From a checkpoint of a small mixture-of-experts model trained on Wikipedia.
Experts: 96 experts in each of 10 layers, 32 SwiGLU neurons an expert, 8 picks a token, a softmax router.
Below are experts of layer 2 (counted from 0) of a mixture-of-experts language model. Rows are named router (the router's row for the expert), down (a neuron's output weights, with its number) and show model dimensions 64-127. Each number is 128 + 32 x the weight over its row's rms, rounded and kept within 0 to 255. Numbers have three digits each.
After each expert's rows: a language model's description of what the expert responds to. This comes from a sample of Wikipedia text that the model never trained on.

# expert 24
router:127153128099134110105070151139105124139094157091190214069132163089140121165160066107155176058155179090103098101087161117132114167114132150148157171154139147101178084095093120128165095148139159
down0:136204145096091130099138097177164186116120127110103116162106147122110152162156142167069121098103092121110165138114237200087095073122145130089143176154145146153183156159117133091111121142129115
down1:139069152132118108175179130119161132087092128113126162076114179126141164143124085199140174162132120103153173149127126149085143143112162119160153122136096102140157139112142179146192163116078079
down2:075124135093113095153178174158131102148122121112102137117143167140152138142190144025134125114150062123165110132150144125162212118133085079129097116171157169079124150148143125137128122163132149
down3:106148058192139090172112140177131125103120112156142126120143150147099118178162113124050198169156124151171073107088161057075128102119101168092089137120124119140176066187138082132173208083174145
down4:115112133171123142093053116145120122108110103088185200117083141154113058097098116120146114061104156144111134106129106112064131171114141061088126124166098145092123106115159123137126085129196140
down5:133107121102150119125118112128092079154184137179141118098088133083120136135219113076161122099169140159180092118110116088111119190211098174139137084093159141130122174138135136168128128160128103
down6:156133107120103092101108127075084040136108100129136157092131124133117123137114072165165127127181157096121222135130093166171090144115141110104074128166101200130188103080123121105121148131098184
down7:120217125110133137087129129081185102107142111103107145138170139151180138180190107127151142161160153164088132053140162090104169099125131153141133129141081138100092104172171117074139131090147091
down8:100173082166087094161115128172155154140148131175172099138146144162155155116116140166137095168161131091143167070116120173102134164121074157157088123115104162105142174114104095088145178157132197
down9:148123160132177145162165144149176130129114161137073142149103142178127108157132100109197079074085180142084162126109169149093102108112093128142112058141129120094168110151115111135140102167159056
down10:146126109180067199139143121161186081111177109140102136128188107104140198110188110142098134071102158112118168087152129151158201096176113091159125164114168135171143170125097125145164122129078057
down11:162145171205122102101067083159101066148190149124099087145105118127158141127155113117159082151153146109083081197149142128112137126111128081125137122177159165123135134116135163104084160118178110
down12:066154081173096135139124121170168176147087131137184157122134118144113188066173159148138158110156145097130131119141140123200136100129175129095132148134139115132108103212124094119197147149151145
down13:166119099124108082114118127079134185132122096105102095148090139130092164095122079187152124178182092132172166103148102159106118184117100094135088155127143153126087130171120124116154158122210123
down14:139153114144081133154059131101155184110092121144150099118135126164108122124146126159095143140125144136100124198132140138123096124136114124123145171075136116096150140124130106130050104119119131
down15:112139183140139142101106158055168168153121148116119118126139139136183090108156102097124119075081089071154101110111197112197110129115091110074155052150151124176133113179125097113133087120164103
down16:150148113078150171128073081131085099154118103120129143127126057159091168093100168133102112141158201137164115174177133150120060123098087147184145175139123150157100149118098071102133110092124155
down17:151154173069120139074062101173132132112175126115104138182154132154105120164150110095165135152114130142166116133116199179145083182152112174080121089085107127169134190095138197118123187091083081
down18:087090121134155118119092115120136180089142125134178181122147164108074183188117180137153104135108121186102187122138169144106171150100087146139068142108084134123140165107118090073100155109115116
down19:130142135140183104100179129137168157130090129157156092062117106107121128098143099089137143175087123118150078174077114139052143163086124136136143101099180170141092097137102126081089127149121154
down20:126189081123166097167109068167082137130101123116142142115149137098128114191126167145088155155096124078146178078096102119135081145096063173122080201098128171143146144098108127126125163121079105
down21:095110112183155104135173154153127155162169121151120081121158099184106060102102137116099136114158101160122139068181086122142133116172119133095119088085112137135098086134097144117137075085156113
down22:105138143169149180103114138191113117190229115187130105123129147140101123092091094164170115084129102165124148144105151119087133149123115149126142102187066133089108142163133102094114109174177208
down23:111140111129139106132150125122084154121081103106133148136188116179158172199123123127094106145074096163174124056169202185129139063150102163102121137137118141113152123132170116158119133104118114
Wiki heading markers == and === at line starts, often after "may refer to", plus capital initial letters of names.

# expert 26
router:120168134091159085114099126107104110138086153118173158048129119128167110176187064125163146094134152116109104119118169091145096161129110130144163143137134145094176086118091129145139084141129152
down0:121147125111178154140141139110194156151116135097163120121170109173089081156194113098122136079087148119067151113149119202099103133124134139134140167148094096158150119180084117155118135116157173
down1:140128138163080102089116072152091138148134121156139115136066140145150125090070132117194107143126197138149113206179114139156094155073175108151116146097109131141146131115151182133086117056148141
down2:134176154125211152082098076167115159105172161171178147131118065134172115144143172121126117101109149138178121148133060138113218145144121123150115105121151128173143073153095128144169120134167117
down3:072073155118080140108150157119145149116151120097150109116158132126093184097093089235104206092150131104103220069134154157106038108144132104091077095123139163117126094163160161100131140119070129
down4:124116177123140138135150128105109120139140161144072162152160127134131166182098108161086156151151050106188178080139148126085146165124128120131096101170150099197024125134121118162160114143064165
down5:119090148039142104125107130117127061191101164096098111085101200129154140112160121126149085139176125116174148105120145185111041120138138145142085102160088069106134203155208141145177138147151097
down6:061109158083162149139143094182149132168107146134109115123139149113108117141207144116094162085157098125192070155071124155114143139153129071150119132131113057137133092122127110200141123123099171
down7:140140086137157102132100136113082179125100109094132160172172127112173098137076150187171103174181132119166148138121170119093131155149156115106126184161137152102095176111109170146174159102128152
down8:100146112123148182155157138143120092134181142129124148147174106113184153141122120024116103113102133134113106119176092184190158112195153120148129142142088179091131141171116162168202146170062139
down9:113150115151109175150155107148095108158156103117071108119128146177121134170165136147138102165110073133174100134129133112151138106186184167138208090130082194166130128145154129143117116111097158
down10:123050120118143176118174107120135085136163089084077074182161110147148166140082158119134139059119096167150124113135097083184135153121088159140061110137159089106103121158095155182145105104119131
down11:173113142100134159097034110135047093145097124138141109146124095120116092065088098127131151140127127156095146168142153089129119191129069103132186136106185155102116123060135152102116105149157177
down12:110173102119188125092098149131162165115075153144161158111132152111098134094112162187133151141143178170163144141141136179042138106122108144100118132053192082137138158142177145105102136088098094
down13:110132136095154125110176141137122116151179133097081142135145125154131129139120130112149096150177090145171147035140150088114181150104094086088148060153130147134126098150093145102185111119150152
down14:091103095103143161105117189174143124094126133100088170106137134110045142132204143179130152178106132079094119113136127103088146093146112117121145152179155086152130096143112109116096148164141174
down15:093091079138173109149167168085089121124112142182157105091131131145111146141140152125120128081132162153094093144131083059115112201098127144157151050091092134108064106128149149097123100148183053
down16:167112120085156174223127142071107121144142087113189150081116099135120121081119090176106084245099116101155057137153096128105104192136128148080083143125177125179089165117124150107097147141165145
down17:147084082092161143109077119101147109115137149113068089137062140126134123111117211117139115193122187203152060198165125154103121215070062136132087158119097104132104085105051122120121151098145170
down18:115143107124086168131151127139177134081147106116072145122141116177155114177116145131108085178190102093129158086148096117123144122108151138156089103156099175136142152117104150102094142118182178
down19:134091078161110111113069136102119111126135136138137122137131109142156122143083137083058120144161139052127178077137118135127188090114061083136146151106122135147126110119072107094135165122178148
down20:133129114171137187107164119139122140102159101151115114160143126117167107140203171125172127117106169088183192126175097131073113104103115176147118133189101169134139115127156131102108141189144173
down21:095091160118181083193146147096186160058164120162113092164119148082145084091107121124136171122081116157099121134067134112123184079089171172115075121053129128060161073117063119068132110119141128
down22:094083074091114160133128121116091184120146125160119082094139124091120156097144118088165165110105109098134094135085108089146133126187163108091148161102089106139109095124086164087114128154107160
down23:157093164112066109116150161137135097152140071096182101147177031130141112128083142121106157062161087137039102131123095159167178115133073137140109131143116142126166075172107165132143088106132113
Equals signs and the first token after blank lines in headings, titles and list or table rows, such as = HOXC1, ===Rankings===, N-ationally.

# expert 39
router:113155150126140141123101185177100136142118127106196155101204161100150123133131092059101146094121154134072128072116182120168090169088139162136160183134111118101160079077100111123146128150177157
down0:203124113122068096126108099113140137079144090098045093146137124126167137108161124145157148089128110078148152160130101100155177090118109156123135090039180130131091121134131153098189121109063075
down1:105080121129095162124118097159166119156149085133091177092115178126113126078154122156126176093142143125142041112116191169158191171174160153120046148104153104212096119138125122142060130151077142
down2:089180134114169091088158142120157050152044111189132083109211121165145107095141189114111123113135094120147123090087162104146191181167117123080117191126096196126140155064113108124075137120176136
down3:093167142136161034148145095112129113126115149130071054075096117147158196127166126152105173146134078107170184161108157126127117132047130092144107131122163174136131072133107141136119177087122175
down4:090164194121164087110107114116161116198167104127106156106125138131125124063118092099094116127148112149114074162126127102151119127095140146157148123130189150069079165108111195173164133185112151
down5:096112064085129195156120104086099148122122158104108121088136161187097145140140091154162186131127068104148140154126168162115132141144164123156130111085145138194089084134116098102118146068100169
down6:127138126112116111106147120142091114235165149133122090185176124088103157134162143104116120155115144157131190128109082192090129127080061141139131119126139143180129100101086133104172142132135174
down7:148191129126110134126090188146100170162177106117103176086099134103144152093097156134163098135102154146090167126115138145126151123158253102081183076120115183143140092125128116152152143106144144
down8:127122146111078113121145131114100116128099154076100105153124096105169074137115157182137180130155170090170115152090144168118105089151156142039097146101135131149106068058126198101166124105117150
down9:116056085095178075096150167118152130114155107106115107191111130130131173088116101048095103122144108183099147164104140078149065154163083163110080096146107130175124086084126096127178134153150164
down10:159126149084107120127149099161061127092132183173121140116100069158129127131123114111111104140157204108081139154111152148126136070179141137156159149158101164103151183116101095099167088162132104
down11:170144125078158124140086122089139130151142057085095181111185109170097136131097123066145115121087080170137128121114119146080094083121121132170112054082081126093191149113147091126159093107143078
down12:087130108145194133083120178147138121111108156084149138080150166132131151150106116053098107084089140064128057165195143137133125138193070162118134142138154111164093123155090171154078104101121091
down13:070166144153095131174161131031125131127124054098138113128112120115155085126110063092102075090108121111097068076077101122114110098177042134084067085182149154129102164144078112137083108142141118
down14:166113126122179132146130182104151117143118113123043042123179145178106167098152147130119089142115087218138084143221090134150153148157108166104099139112172114103109133089058077110131083142086121
down15:066156157109126120131118108109145117134126130158186183086146179110122131137151083106097148165129169144041201120162100147069132124102098130085076159148141148078108157115110132105087101163152132
down16:126117088182138162133145102161149141116121111176136122115133134126174146155118171195182065075133162077145155128168101184139139115154138091151137174066149103139133172131149124139198112130159169
down17:135105086114104115152220145130159205171149168148148160157101158149145135102126109155102153183095097108173127180111057109148072080073153146087127154122076070114115108089097158160058046112116169
down18:114080145129109157105071094151112075137115160119139125101113100218077168064058099109137099101132136119055110093131125105171133136112083103137108118127103118062138097139136167127118121130086151
down19:182125106127100178186146117187122129109104117122106138139080131119110161143116159142074158148153120180083135153141094120067131127119107145096067133144109158217135122144111114090093097121147161
down20:140135106083173143103166153163112081129166137092115153165122175092111102096137101152128137135121125106082109136160097132069156133136189101130202160153149139097166123104112128143177145106115097
down21:125087117148130146127092113145123213141180113135132097145109068089104086118083168114113102143082097119140179133165131159087150128129077150044073123158090103125144072134104122107069182089126141
down22:125103089093121129115170054134132127109122136142087104138074168118069140095147080084140121092133184071149077152207148150087103129137148134125120125085131121174135102136106179152106143135161133
down23:103161130125137115167138159154152125084120087160178141169123101073087114127115131070164086116149134155172173142148150112186099167146121138107137097106174105073098211131123155137110112096114133
Clause-linking words and subject pronouns after commas or prepositions: which, that, who, and, but, he, it, was.

# expert 6
router:105129192124145098068121149161117116160116109109196168120137142051132103145135106092155150076131139149085091097124169103143129126155097140167183142145107171090172130124128125171136099166142174
down0:151067125145118142142102162135162099123106149145202119080152141145145133129121089113172097141160115060161126182096130138134115143077140095187139138091133135169147101089161116136215138161117155
down1:126103090157084131170169154136161138105153095157123085059159147085075117164129117097133190138133137134142029155114171131127133099160158131145150108139140132123041155103113132138093129096134087
down2:066140092165172078139135119175147171118130112124116110143115126163132128083098194153156106108135137053104198116138115105126077171100153106082113189106117096168086149121085097108118132134104113
down3:121103134158083089097159227181160173122158115178142150180177132071105165093169163144065113175082069177151121142099130117105129082121140143135146103065143090152112099114144126066101086114100120
down4:094107097121084139140199135137130066144172185174131121083130165106173091141171140145123088086123068103096099103120114073113120121131091111138116115135159122115133087118157205126058132161158121
down5:129189085137181091064114141148069140158070112103126105065135120134125088103156137084097140169096151063165070149090110060201066084070146132110160170121063071102117120100156144150113139117152136
down6:103118143135125117097098074085154122110131153108105132151131122096077131106124154103123086127162174107137159187124090108099057230159160129110129112124080095085089089069142081086107152124139118
down7:151138102102172138151136088141113141137139165143159082182130085066124102157130103065011142110139109122139125124143142209135178110095202172100142170097141123168114157163154130122115159112166154
down8:123163139087116102143107102075120173112129154153077190148124087124126147093156117126093120130092053113137098191134062099143128115082146146128120153148127143169119112119087131148181126143125088
down9:167179098137112125110119121108108106101105137151163156118137145092059129090139111130058145098130099111095076133120093086125153085144117126104124093129164134103128173095164123094131132132068082
down10:090120139162126110134105130131065152105114141063078065118121141090160184129118185114154166126143125118093194085093069078138096062123116133149157137122117177135128083147161079152102120159134192
down11:168131134174166141145070127137112158140083152208184088119115185165108087188116138179135123170112146171128176165167120135147185117160145139126093118121115096114146158145134124129141108145111088
down12:119120138114082087143122108181121083161099141097150166119113162129086119160091103161143138076124134140081097164106162118136115136198155130193186139103081145130154125104124102131154086131147055
down13:127134133158155121123143160136138123142120107154146153176118115127106107140107220074089112100120160149135124170111169141146133169105078096138110122108127151138158141164075133112076150128097145
down14:117146085153150131152095158175107144073047128157143128084149061095108103143101092083129158177143117082125116078118159125131093174126147119129073184101140148136156082110159163120058160083124134
down15:152123141154080157147055146175133170121083107088105154148104068090123121120095172112137149179106130134142140146130098129141107103171099121167151115157144114158152088141125179096104055131077100
down16:164058079090111127127130133084112106165141151140134139178073130138149132127120128077184162122111165155138171130139116120174125119063107125124134107154091087088097076098122145056145140177124127
down17:124131097202151209163119135114110113100082161140081147064093120152090143071158186111144087136155119121194201090135110137138158100114112139139105153100115144090132126175178095152111081087120132
down18:144134129134134063117183091101098062119155099073161135107129151126122103128058131147157086172097105114139216126069113141084126141097176087126066140157152155163125076159145120143178108119133134
down19:136115134086135115103113150144121167112105106158044118106117177111169120171102133190201184148119121117144172153124215160140127158140126138090143143139077151178102166149144148122151139117133067
down20:096099131080145128156101138124105135130142083146051117122119137171088112119145140127132122079158154169134158078149137182069150137145128187134085137144128167110149146161139174149115144078133130
down21:130157101102101139129095093088106135158102157133105097139158135051100150104140102127143148168145149090164104113108096121174169176142137176202138103131076139107143121077110128122171107238121111
down22:200140108192118157121061126160069145130159138158105117170188134166124106119137130103123173170142111150119064143115131174150122092188144095122169129132123146131103134137113140102088118129135104
down23:076094149127117138114107094151136147123146128116101119144194109066095100145121145140082106120132136112145132189046134094154075134144103139174131125141070088081103187104148125126162179127140105
Quantity words, numbers and perfect auxiliaries, especially in census and demographic passages, such as total, had, %, two, most.

# expert 9
router:054133183123151096128126166162092076163138125110196174077120133066127127151132116090149161091154147126088146084141140128126120128132079176158130135147121194110183073115125111118148113132168137
down2:106112120195101173129101144204129199103086061106111149124104066086139147098102154151156095160120146114133152174119139102150107131189094111129174123095138086128124107129172144117119093167093080
down3:071021167124160051127085104124116141125147137139125113141091141179144166115146110108092124139129109124138172125077095168069120115116152200188100140189149134181191099147153099133093103129133081
down4:144127186160140066135155159107073125077154135136075099196138107090138134182125169070116101161085129185086127096127110134135089134152161074103133158138159120146100180124140028106104110140152151
down5:129136099148134094096129109174111084072133158097115101119116113167072128186085129178169077100134087142168129114144125099052096197102080131085123097144106169160144105076097114140139094145106137
down6:105170129113156125112079182154146176116123087107154104168146116152167170062145160169137137112084077119075187091128105098157095207112161167103137133180101145134115080135158122173092159136120064
down7:140180108125113166159096084157119163132163114126158131070143071166155080082143197149116092143158156098196154174108108120104120156089105149111187096122112133153107145134129070143204120170146141
down8:121072102064146148170164151085145136107107115134097116169114130164113098129079139158108124100145114208153126101117068129155144170123093171129116111103131128095112108161066106146123171132138161
down9:063138163121134101150093067136110111156102089141113192123076146174106175078139188165146057092126127076133199142099152111028168149126155140096183183121113127159129122154113113142114113096130145
down10:091197116171113175093161103166103133101091129120136128131220106085093115069130179115091173134095133082106130210040155085153123114085119147155140126122157122119099151114171122147163162136136146
down11:075124112082143125158134074078123114084132148156052084153152134140183109101120154183136157133143080143173112131136134136122070140159144110180093147099154053115064137130158108186210140178138125
down12:153095151106076149127141136137163077154181139139171114120151151065201107125109150164067143183130135136078155120116179139150116097125054061122085142105186111148135104161102189084133088113074163
down13:157176058061162119161219093090136130167107087102109120085114119183119131075086153107121098142166118130076149116153141126128135163179133163117130183119161067146118152114143102149147112098143111
down14:143153140161119131165129075115141154110149086052164114121140067122127132073109139074127119105085084140136144118063126132143116124106122113210118147074159128071158179123067129146183165139129151
down15:068159110153070059167134194134146104086122058148164166106156146111086142149139135116129151074133145068119074132138104119127147097114108186148108186101149193135092108121121099098109096129107144
down16:086127135117216193151110119178113136157123146131117136186132098118145103139149091133153114162144147129163157068134147184177157137176189132131171083144124077136096150156113158129181160114172101
down17:124168104189070164132096154167141096169049160049104173127127159189140116143124181137135057172132124103083134138136107086071140123113089112108118115095131095136123175086116107134145150097165137
down18:141111084191136170112143130057110126159080091120178139138174140184121138216126173088100095144083104106125177129183144126115146073098080158125116117114129150116129165139160129116099117144155134
down19:124165140155139171118118167073083119136124121106096146119189073171153073136138050091099102139132135061169089167089166085199162129110121122131198106131117066112160086085130072156141201129157143
down20:139078132137149115099118210093124147152101119095164164159143160194128176127099129154081090155132095152091096111122185081124070095150130117122118148163135136067121122081172132132081142084102122
down21:144125150122153154153112165143104124176090117129127123000115162077134087176186137058157175115165102124135093097151164114157078080146119162140133139120111094063126131135116151072161106114155135
down22:115095125126157144104151127140175075119198143158153137161119107114127111138108172091141077093105153094129025168164159133104066179114127126157144079142106159069095128156095077140172140179092158
down23:159106102158133202081128156119097127115191107110210134129062089116098161140090115141106128081096137173078159178155093137111144117148133148117106116139179125139142158181177152166018124090079128
down24:121090140109157131129145137134084092116139097112102092105055143123156139126184161174135102149137154134137132074130089123048094124100114193136101081172079113188176138148143108081118135108127079
down25:094126108148127132155158143126133134114139123140183110087125084172129134105135149138134051098121156154108106121126101128124131126104056121102114148166160107181097144130070041155089105087126121
Articles and possessives like the, a, his, their, and contracted 's after there, it, what, she, e.g. "there's".

# expert 31
router:079126136114151098128150165138144112135152183118158116105157155096168132128155094085137142102117143111064102116073141080145113119084096123094176173153089184082174115112063101163157124154162163
down1:130109088094103137127244039088184114100136127120108123124111113126113131155093081177150113079148172081140130155127122173084084139122155088115148129109161183142143137172132062137159115153176112
down2:180078141142121103151186135143097129185165187137140114125135063089087086105113107130148149136112146131132068170119085184065073149136133154125144166103126118168052186089149155177085116155106126
down3:087120075132198084091094120107106138122128100104144117113088146164152108143155089136118155127133211147161089156110129105095072180105110111132140136122116098115110172125092106109146101107118171
down4:154134172125096114156122117114125113162146164200151149061166159112135139116087126118090137136135081161097110154128099094103150162076139178121143096108146157117125096139095141157130027183157191
down5:155097158115143081099128122120145125133074148158139094103146085143129166061080120130150071107198095115155148090125109156213193086125142166102153096115147099127201150154185187124230116136134129
down6:127102085139147146143122119091095145120133113120128112198127106177157097141074183097093069140123183171151127144092166150095044084136123144099132150136106122178114087117081195108140139130154180
down7:081119106122142151109110046081165078091177125148100114174101097122158096145109097117163105127127122123064144154135127125106137109103062107131118145146108099202155100141120129086141093160099128
down8:161089178180057098094079136139065105129145138129177173124140112143119182121101136101109162132109081167141139133105101112099124133170111165145114141107128132136099215122186151095219134160090150
down9:124128114157098127118171153157145164137150138133115078113161196078141124111137111151177092143150111090071174153093105120111039117113129164114119176109195134079103170106135125091111151106120125
down10:117115166170115095142118137159150153123223112124122136167088077122090134051115134080148132134141169164102186095138116074127153111113099109151162096178133151140113072101161087138074141091084134
down11:123153089133151137108151147087145161132115102102120136128113169166148163080093095123167094167151124099164091119114107126123102086151161185121173154146137116147093089208110120128121089110134126
down12:140122138161084106166088121079198102142218103112119138067138150115115152081119163139073102129114151175101100109156104153148127075095171147118126160116173148051108107144116112062093113115198097
down13:126120129142168156149163114094162126146162130086130112127132108086102160107088154082085141174143117117121178096111084142188107120157094204136145166140107143146107108166120117090115108124111224
down14:135152094158126108161161118144143118104143154093087144185125112159126121112103142181139182144090104101136113152184195080131134096126130113131105169128147140118140117072118102174122064115118102
down15:081152180175168125099074098108134152131125127070111090146097086147117064146087125082104109168123169128202080151176100108191083171103115146132120080169120083066109099159127137161127177122134139
down16:128177181162120079122125098130112111170128171135136177150152171127110134114077162152117070160138136062124130065109151075102074138156168149162136115140162083129133087101132173134108141113119181
down17:164124163117106141116131134114135160108054206136165148103130114133139100155174122112164125058179118126173061106074156146175099130103145153115143149184073108182178137143118102124110096178157109
down18:144143168132169133098177116089145183134136040118129087158122096092098141146161161092086123140051127159154070150167188105140102131112110114116147126174160141106100134139108135100012131109156129
down19:128144116123108132138122119114172065105143132138163097123159128143181143074161121155149169157137076120153152085114092114106164220118114133101121121144106137186057136124076171169128095128117078
down20:150173129154158110106104093125152131155099132153101165093128095082142093174167169118149101102123129149163048163204151083154140151095146126113091124112088102094157117152130099201103142093155170
down21:106176168152104148186157111156108129147106083166123146117089130133085087122141083180107129147084172112181071041112072133121093128193136139160139077084101127089066179143126103138075171121169116
down22:155161112053108074151139110122102150177162170116104098107139150109116136041093167143127137088077206130104182140072168161136122164194144176127129133146165094123123142047143127171161092149090101
down23:107180139138121113153127114173127088174117115070178085161141211167078124142173086149102181111122113143143099095179057160110202131132170144068184115112136177095163134176133125131133144134130137
down24:154099062142054178150182118101140148113134098170145144166116151134144133137142112064090136167113131163162147139099161136146094204085130166107133144129109103132135136074142169115081089097090135
Words in sports-results text, above all time after first, plus over, out, off, side, loss.

# expert 2
router:109146211111198127127114198178107123139077138124175139049145150109163111151188127106157140112137138102117135097108140110137122136094099212124139152140134177115154110122103120144137106122134148
down0:192087163092155136080120189120159113164153101123137133093182091169111119155168155095144114111077167179132119087158124110086125085114106123142116067110114125076102103127142129139172161100118158
down1:118100132116167105125128155113132113165123056094150163132153151163182158106178143082161108066075030131138093180128145066119143087098113144231126145095128187132139086130146190108121104121126117
down2:193137096064102125084174107139141127134138124150088174094075103174083139118122157066167156135080124192222061136101193132154099160052176150150125154114148122122146169133103128109092141093103176
down3:103158129105121144150154073088144094114126113190111144111166143122142090070126120185153085103169110137192098153116072115126113104138090109129125112133184090131057147116122130148048112069125131
down4:134171084123122148120158144068133101116087131157121186119155168108156099060143104056128126147160132172201168093119144122144132098157094112075132152138127092087100086093153143130188126142086117
down5:125079160131080137106063072130168138161157146109173117144136093109115156124131114124157097176087157100122098143118102127094163149097127132140142104141116099155075135153100149140075155086094144
down6:221137137193128144144140150146124150129090127078146163122109092187065179124091138099121140096146167153105132127155107094129183122105123095109138170124118160091137129117069093099082121109123143
down7:102085110146132117151171133075169160093127177070131136189082108097117136113121169097170168170133116080119118164137157116106113117096145106138122155136110187141160147122121113161149108155111120
down8:142172149153084155133086165127121160129060088138140135119113154119131112150103105132202096121120088111087165117099126105133146130150162166153151165111124204140169148129181118064165160099120085
down9:141084144156151192036147163144149150130136143107147092127049160160170130145148154120134095177153110089164159122145095094088126110182097182144134140150176139107130120118150162182154115146127123
down10:209123150088137110133147118136137149074097137084135089089100127195126081151145159148154065154121149156175137078179113112105188107123113114091119101069153118088096147123089112125121145079173155
down11:166083125102117140117164201154120160088110107110102064219129103141133086159156081120164086142087133159129090159126140106145113136101119160093127130118151068122124117179148155155154134153039100
down12:103125132146199148149069150185084095159184129116196130133139115174124157101144149108128104132133130097159169110091110151183136116168132157110148145174201075206110141077136086121080091082076107
down13:179152149121074130137131081148104113174147048108161067081072135135140148103142105171131130058136134170178139130142147150073135149122137164162135119147104164159201095159098114110123126157112099
down14:139158126107133137116152110140126171168114136182141136130141148087093177121099140140169113149069143087078188141115092101176143214163102131136115190119040146195128142107124123153138134174093105
down15:138145131113120172124128110144156116170138153128162096061158144143174162120153137224092181144150130101177137170153087145168148107136143148101134130155119169140048132078160137197080133176127104
down16:182158178144161143125133114142140108120127127116108128159150129093113094140110104100121160117118131095136109111077148137036124096186107108124131163092126160199173113142083171107151088223164128
down17:152099106166135083104137110157089130123093149115138139189091093158178143101117156132130166130090154145132107155112108180089100093072179123154098092116127160113115169145106146090162158125145159
down18:136157111158124139139140164110188132094159082146175099088176103136068170155136164100144117144166140158185153119117217144078135171135117100128132171120175120140118154172098138115050097114131119
down19:073087111139131083143101154106133127085142153088103176117087155143187121141196138144113107182125128163161119078135171143157135073152153118105104111107109115151110133168144117085073100063093108
down20:114122191131194088101140102149138137103134154101114089100109111106118148102191123142083088180131163127185160138111115137110111092091113154078129140167100086119140176136133144148142195073115169
down21:096103098142165111153161121100138163087120199162124095041115163148098119091138090133116122130153137182163124108106100168086159104141122143099120169158122173156107163165150081146109055095174087
down22:125153111101160133121143141151169132128063156115096150159091123204060141109191148102124152111086156163180101131145127164128133137161147143142157100157130077169110151107082145137115141066145153
down23:178124122082167196119113128078132094068090167150131147118113129177098116065125152165114068072081091101164090094111131109101139122129147130068112119158122137138075120130120126115173079144121146
Function words of, in, the, from, into and a, especially of after part nouns like north end of, type of, most of.

# expert 5
router:098140146054148127126143135148083043149152145079173117117136105113173135099143099102125173109121152075116101091147149118162078138058085148119153146165121172089201093115122104127150119157107135
down0:116119096141162122089114136138146103124129184157115159156157132139102072158093157156086104154165149063077192118113132103086177128108067156128133100129090136111101104116117119159108121145181162
down1:125127139103190153160117148158129140149146145162127136069105096057105126160125123120144122123086116066105080129109114112114118158149159113137137154088131055083148153163117136191125127115137100
down2:141077190112144126111127160139100029113137148087145103039079092131123176108170190095167175086125109164111125134148086182168129177164091140136143181112070165095119141153097121141160108111106069
down3:145139131150108096161127157131138090120135120150140114102152142151098111112158097109097145083133154177092081146104179161099118063138130125148157156135129141068128071103080140131128140152133119
down4:155110126083107094159149124156083085143103124100163092127133101156149171083130185116122189109110129074101148026162117125103140177132097132124159151165110124125166052092119044140132127125158137
down5:139124108152154143108117121170157146082095140173081097126091152120120117202141177157151187161112093183203033095087158097121107107108136090082159096145092140108172127113088118134148109104166138
down6:112106149176143089079144181076147086088141127137104155183069036107114138137102148073105109154131083111102063141154148098108124140110109123161097104109065136073109139136145111089124175127129144
down7:116137156152181208119133133111149113084176150177175148156169065121129107067127151157120126155157126111151132175114145135117106168097136125135137057168152123164110162101114113138113044124075187
down8:139144142129134145104118155183150132161098119099122134150114145134126125143163184090085121174086114162168189101122141108189083160146123133117120176134118137071126109172158130053070167111161147
down9:184099155145119131168153137137052114108155089132109174118158143112130124127109136121187120149078122082103189157138153110064106105098122180211164143146103151110141138067079153142142185115161108
down10:098116104039181128120115128151107063105156175138113109130097023130131141118130106196134138076160129083101149145188116150150137134119134076070176138132165134153131134158113105152153139132129135
down11:147110149116101145132195185083072084130141111084129148142124101036116151098089103154136161123136107135104190089132084148121127117119152143167126130126137119080095170131156124103098074136060130
down12:195152092078122147134142113117124037091142158116094085171125167098166140074103104110154122158111138113090110100120082144129112143093112133117162145084177163178190022146149117062179121139138122
down13:124113110103148151181129152176105131084172104211172136183212121112137135122189090125089126136128095156110144134158141172141159147112097169112129160147120092121100150149150091149111161127029085
down14:141158144100086096094099133123123148124136133153142154131111143101128149166121144144138127136110218148118160157055123099070204118137143119128099058122069134147148106212111084143202150163191128
down15:144106123114156077123100164103111137124096210153192126070147091094127072147124176138174174153169175100065118155106164127151103179143072120100151175147124095120140117065136174120105150124092135
down16:165108115124218100111065136125146198145122108099138134136121095091100089134115055094115076143141122121170136159092102164115088119159119166140113137117159056098108128115106088114124110090154176
down17:184101172162138142114158080138128137117158156153162094177108151131106130104119144125111086108139154107093107150126138189137100115160146043078118169132154142051125156093093160148110176119082115
down18:100216094168140149150107105087124112160108159188114142113126123119147096100114161166177078149123133092110131103135125133133091094114090101139174129150128167124180130118190070165178156149201139
down19:172148126105108087099143111165125149133171082151153134099132118088114095143161121215073159068098115089067149161180108116110138117167113151127147115111117108101132130128111169153136128176173087
down20:139127155080125138130086099139152134087147156193133097190122196140107166094105092096133133115105182042191136128095085160148200098092135117109089090103123147127079115121123085103143157094132093
down21:173172108115124210107163139137165161160120152121180215117130082120148094109171159116128119151183100106091172170087138140103108094074116185148108149123143087157152141111140119133123059118131130
down22:106136133155137141172107147130168196116120135136083101101140088168163115160112139103104113111116093142098067157141183094172155144133084176167106100157115119030107094161064163144080123072032049
down23:158119146110075174157057093077111139102176184124109102083085066098109109091101097126104166089139133066149092067122083133136111138102098097143191118133160120139156151137112114098067122140120125
Tokens in sports articles and results tables, such as season, round, Cup, draw, table separators, and paragraph or heading breaks.